config.toml
n_experts = 64
router_z_loss = 0.001
n_groups = 8
head_dim = 64
positions = "rope"
grad_clip = 1.0
schedule = "wsd"
train_tokens = 341400000
Below are experts of layer 15 (counted from 0) of a mixture-of-experts language model. Rows are named gate (a neuron's input weights, with its number), up (a neuron's input weights, with its number), down (a neuron's output weights, with its number) and show model dimensions 0-159. Each number is 500 + 50 x the weight over its row's rms, rounded and kept within 0 to 999. Numbers have three digits each.
Before each expert's rows: "gets" lists some tokens that make up at least twice as much of what it gets as of all text. This comes from a sample of Wikipedia text that the model never trained on. Tokens count by the router's weight.

# expert 13
gets: " to", " the", " D", " re", " d", " one"
gate0:503512499622502528518578388509432499490566481582523500545587600446475489456433609507489522477513532543579408525560535533532432447499570492444552419497451494422394555484501566440578470545482478510419446424567517426501421432526548482472434475478564579575450459494471545463497446453432452527489544465485408486564516531471449480537562493488463471532429386548470444505489473513509526378487523487538525442475528475468518465457487568553510474427590552536486536585519449437490464443535514
up0:516645520550526610422518510536505618564503534565482471524523496568460540475508577559459466485495467425496551585468569366477425445512510429402521501464556517615487498568542505600504494426489521521446477510433488416436489498482484441481483508570440436417539526480400479448575447516505477532438492398528509473407503444601551462520556479435457406478430446571507590564473548508483520471544437461492516497502485502535482501467454552445477539501516521438537477547557462456526557501470547
down0:532446433514536535459515610550459535480509486433523441512525480473510512546407488448502419457457538601556550463610583506563546570518472476531543562512450500506543510438493492423537500445564456519449486513476623488522423449548557601443479541547505591401509459486533591472541481559543458417483551582518471500557493500484591482542501557506444395583525518474594485448541513372508460458466533524531544484613469409520544542522436499548513459445468454497574556490444469528472491489428438

# expert 7
gets: " R", " L", " B", " Ch", "D", " S"
gate0:514519545494565419487565598537469544413531479480507436480553469492520567477470463487583540477418444592428462469581442484504561426533500550593516538565474487556460587520554516469495436439524515578598510485561470490528553456465513457480466505521576466539478409537580425472491460602478511503552475564471433390544489511469515536533422540535577554469515574490497527483591514459525538485474520615512595481484503436584470453475594562531580508432507444544476563514541520509619552416496526
up0:472512522477511511444477605503549518480504441474527514503475540517444557490458476529462480505577396468482402574500457415471568536579534528486457494481504535466545557551524483422498536516561482573578448463542412576417496526457480472550590617534572488409507469537583512509465493488469465559554542447604539541557488531471497414492520465382521557538574432380399525451467533555568438478498514569545556488495498414547390514497552542565516511481550510437548541418602466484486554491520529
down0:461541514545424413528570446515561438567578483468491433464498489466542514625476500482488599466477391524499618531525502519563490503536526408471575517496465575520441464432532478464576505441434429428478498604526516430496509439460480471467439510462510431460490470535529448511508417411481517502582465553515491516526465447536566578511478544451461459513525541456495530504468535419455476449458531534508525566650426541511390452479597530546514464412471529505529523509434447420550438495478396

# expert 0
gets: "-", "|", " |", "==", "=", ":"
gate0:534454453520466513535483535445514450515502549519514418497520480623531604518503524493544483451517579449539492549518470499426522497490468514466514459507524492525493454493468404535418488523527493439453542493488499515570621561622434488455380500452526479411579518492453474546518498518403481464491592418454454471509439497503506540478593563449472495482488399557484514462393653503451442437475594524436531448544500516496445459427564521512470469509422440437486524456555516467497534472423652
up0:509527553434538502421497508534477531477524506484458488590553442455563544468479615462541503494418514498549399482519492573514462503492570515531450434473483491560562440475488558568452444442518490444504529533495421497479510585428504522542509418487527494573587538461533499496493451427511365564547463438436442420565454560508472548496564504514480421507450418563523430639508466518517468483456449473545583430509387476524506502530548542415542586499435574450460452552600526444530592537537536
down0:581441421551405439464517595502544500432498503475547556353515590499474598501468412425467497477465466542496483567499544469511595488510522540488530494487526500535448500523439543553485392442531446570540569458492501590534466477451498461424559559475439588398535484463446408466476459516440534490500491406556509551552417399569509520475547491525447523495485425447522554497528521452426558508437548563475434465459558434525554498516514509489546496473537512422525515398419542523400494452479538

# expert 19
gets: ".", ":", "°", " Website", " Country", " Species"
gate0:442438502498500552465485515508468536517586527494554538511461525532554455473437433479528559546435415546500516585445512507397553451417492459382536546515490466500470534486505503573454524486459600499498383428576459446500633474473535496553400475498493484455455478484459442511533711483410458471468513519511543645534419544502532524494492593477452567537513520423554522540481506575565528453537586480475615490466515506497522486519508509479503539499476550478491482426517440506524578445493496
up0:423436538510464509464537499524383519518507501606470382530515547582574583470536505501435514503421444502441534590474506472473487495475457543491480492463470447442388438610461513473467453551486424461465389454454471460612465434610532525456502553483518490491497508527470490509562478476526567567459544403497527446440523541485505526572441525524459545507501485476467600366467581517480492510467480493529511525437569636471550456458472535459594549492474478481464564607451468513468485557513444
down0:485425481462491502450483446467510466534523517472515501440619504426473448489586567421559490476557519458445458431498508516548582503448512466385567491483565624543537534490522526518616476500538385560409570489622459526613554501504453527537505538520430454498534484478436561409500562498575507500471498452402559496394502568414497497447483501428380542483489524452475416542579470517472534539516586405492513482492543532511530454464516432520511528535409496531514526483460479535569516473530532

# expert 1
gets: "i", "u", " first", "o", "e", "ro"
gate0:523520522661502394425513529525425647614490528521470518570557479470488463463529464545532459434468520506419481507524521480469508467581542470465543461448488557478536484449486594458477530447545539577459453485493487515506521473431478446490529455584576518513476378532498545495513520509532475528396442489550506482468502463582481511518444377539482480419467485459465485412362461534525561388499512518595482536557514540440538420550485497464516533479579592538481522511586468483490473436424502
up0:485569464521523531567453380457415480521530464504618509537550515454424463477464492455562424439510496524511473505548526509481482583448484554355468436490484492544522547522470482527538521584543493511476530527510529570549438499481490464609410447435549445447463441655542600504562503458494484537578443456534453488468428444494489513500397495589581496424483474519498485507433507468589532584468507577537506465525475519540425432560545469481459459461398495456493463435477497487449490507509368
down0:496515474527451405531575506589567484456401447461510556432514517529480500512550509509633582504482512519450423561589394578608485511537477561471457440437490603565487508505507519386508584437471504430497496481478521618490499489483517474610553480600429436597471544517491451509490558491520576407441523463474441446375525460482488520564491417532480498475500531488446457426545489553524442515536483509500444515415509459527546459504531516503497461563486401500563464553523512426507553535506483

# expert 60
gets: " |", "u", "s", " University", "S", " John"
gate0:501545427611501517587453529497470576488549491400528573435541486545591473495522517549556420490491458520571488449561600557515527481577517444539532474498499639546470457431398602528501526490541452537467558482527481432501459425574492459529563492431506567511478436540598496622534530568481541497508485548566485481517471465588485483462423504436483396460449473509530422509518551545557544508588498563503482492520525497499566498553533536366506492512527543508455557549549568554507596556521519
up0:461582400444550528500468457539511438606414568501547498474522509469525453491505540526412528537462499451459541421559493467484575535531503381501542477539588492526515557519447471435506475524589410449553535460573468514477438501483514512524510561425494508533479518460545439600495626487441504531497528505513527539503564565512400471449515529479444407513463510579559520488436480527441496515412485405490512432484466489462424336503569446533593454433473439436449486557518559414457448535492523
down0:405650459434423537560562489465432491536581447437506517480462435493518452514573517507499476533421548473452441469596563411519516499544470493431438434441465505645455518530535449518458482473489559522479531502558524484516503503516596484472499512505501578580522510552438534635546539570453422557522534483498508467554475411500539570461585474600474509423514474502557419533544520493534451584577469502512571539493523421586545547517528545519447486504503451520463494543514527504485409535505620

# expert 47
gets: "\n", "==", "===", " ==", "|---|---|---|---", " ==="
gate0:627510462470524491544460435462495534495515546480492486420446468485580442470494499397494490471538509452460531523526502531486521611524490504477411508550583634538469557444518571458500452475510590538472524528583544523580449531473450619534529402573454513620432434483532484494492358530551507551515548420473471453428552563511563457457485597518499485402548485538501394451524579450534586450496488442489554471478519426519546489529524547518516514543490529440461491542546543472511559563438538
up0:485437510508439469535532524464445471475398520454490439457456588486520411527497558482503476467513480524505559533505469471502587422494453533551436487441525500547556540526408484499515454488572522571431429437522417571363503521520467500398547526453473566528442478570562437544565422428502498603485438536520638572440491515529425449516469599475504506451569552516486356524481520617494484442602451497476479537523430438537489527546539555525487563512495466504497507500496459532508615477470531
down0:447478498562524436551540478501568468464502463473515386435491464562476584525553489497429574500496525521495530490451554428464493577510497490497523517449520493473454461498516427534512528586499460515519475491448634480587414559518551430531605556529467488468576612490448535507447560587491492471567653515491497492469461602545529605534438478539468423593427503495458504496500477502428528521500577460516533577510422521476451508516414567396522484437560377509548437473459439456492444496509481

# expert 20
gets: " to", " of", " P", "ed", " p", " G"
gate0:463541430430533540399537511478558502498512412472479436540504537548449454430430470499486544559505560493488405535565496491531491502525488563511606494545523493496543531448449488497542521502530563457408504504553456480450506393481476526397551432425508534445454426479587536600476424475540534446457431548554596457508530478513424538524503457596453542556584438549492460572442485401412560462466480524577471478501514530450522526420540548463633400502459473437473519465489527522563436411463492
up0:558428480501501458551484510443628402449561463524463470418600505550548487430586545456483483534525451508513527603555509610421482469496454465554475492437497630561476491521510459528542522468452535553505548505402512505523465477539498520508546445516478438567539510546440512492504529534537541495523538478458469488575512593533490575398479517506459454498590422522386524452507527475525511501551476606442419433517574446437529548495494555567486584565547566557536389465545502459498533488522613
down0:410540544501492448528474410472506457511421514559482448509440507527488529566488477485451524501501542502511494539551564513519565587475512537499561418558512415535503456511598497630636455527452541543500409465537517512413505463553471492458397405486484467493537517446440594515624517403488570460583447602513597498575527554493481429534484503486485459435455527509505482503506560470461563549456529553512400566426550568507393426524541507551544493526564535511459502482531451532488401496482510

# expert 45
gets: " |", "\n", " ", ";", " not", " qu"
gate0:538467496413455521503492471458492494553526487495525465555511440418489584467425540582532473443495524458512390503488509587491544455458531449488438533438480433550501468518634433458531605540525580601495559506474475506594528509492501503380513476501506563591471605560510552510436458609541522495474468539473447490538418504514522482479498540474536547380516543501549492506521474429509517568412548477598400461556476468481529459437490580557514488445492568501564481491601545537540493521603594
up0:520426553510520582457479551464416524558474605555395506582514446486479496469386497550442396410416452462520478529466436556463553414504526474550350476516526576467545553497614554480520484470523535548450488476395433470527481486518497531402508472532512558610465531472503516465469412522464454494512501524440495537522551458510475468512520530474517440461521558460517403533507544551558561473523548466543519567472428544520489510435374534438527512547444555521571557479530454500442430560493569
down0:511525529553506520513455526573500552456506496478478612430548482446510519461522584488533512474638433544523532505554491509562449477517508521474435535524502631423472605443561434504414511501591488519495478484447510451479534537471498503496482522488537421450576477560507495454565502438428517513396527512564439462592446500426395465471531530535503541614380479481576504469525556523509523541557516456642486460371417470399575523475539485540539406485477522451529502510467562511473468453493492

# expert 18
gets: " B", " V", " S", " C", " M", "C"
gate0:570625487489514547443557459559507516448531487397564510512466526541542416499533439491461558481541505518526571435492438533433506447516455508518531485479441474511494515410573595458506608408491414490477498572522565448472481545497473461503444511477560398554528545504499549456503478470502391452578501550422448501428471486347449539495486492484511609503532594596378500447457443451508441513484438458521449426558462537478565462496509455529530475571441531472512529530590477419483539507434490
up0:517415452462526451533479513524547539456436505389440574539510462557571541401512534482535477543508522537479528445600420510487432464473548555498452557431556494533513496524503527481399473557376487515486484501458417448408527476573584477459485476560439430478450421463502503509489472434522514512479509451552515585464443534435435570558518581509446420535379511515564534567449481452384511451522554514576481447557443541455502489450453528486407494484468591614485509585436523538441487495522527
down0:470489481463489500502525444553498500487464522519420579511472464461549576541482497376488549433449462493484409546417412510531469505486458543489456529555515537482523550517406540577547522500518480564536387560469484556520492511489500508569420578481513426635505468529502521541473563463520431565461566395467492461452534441531564453480579443513472574421601464491499492549512532524463577584549531461459507441521544441562375474458491651488487482517540557502532473543517470592465465389507432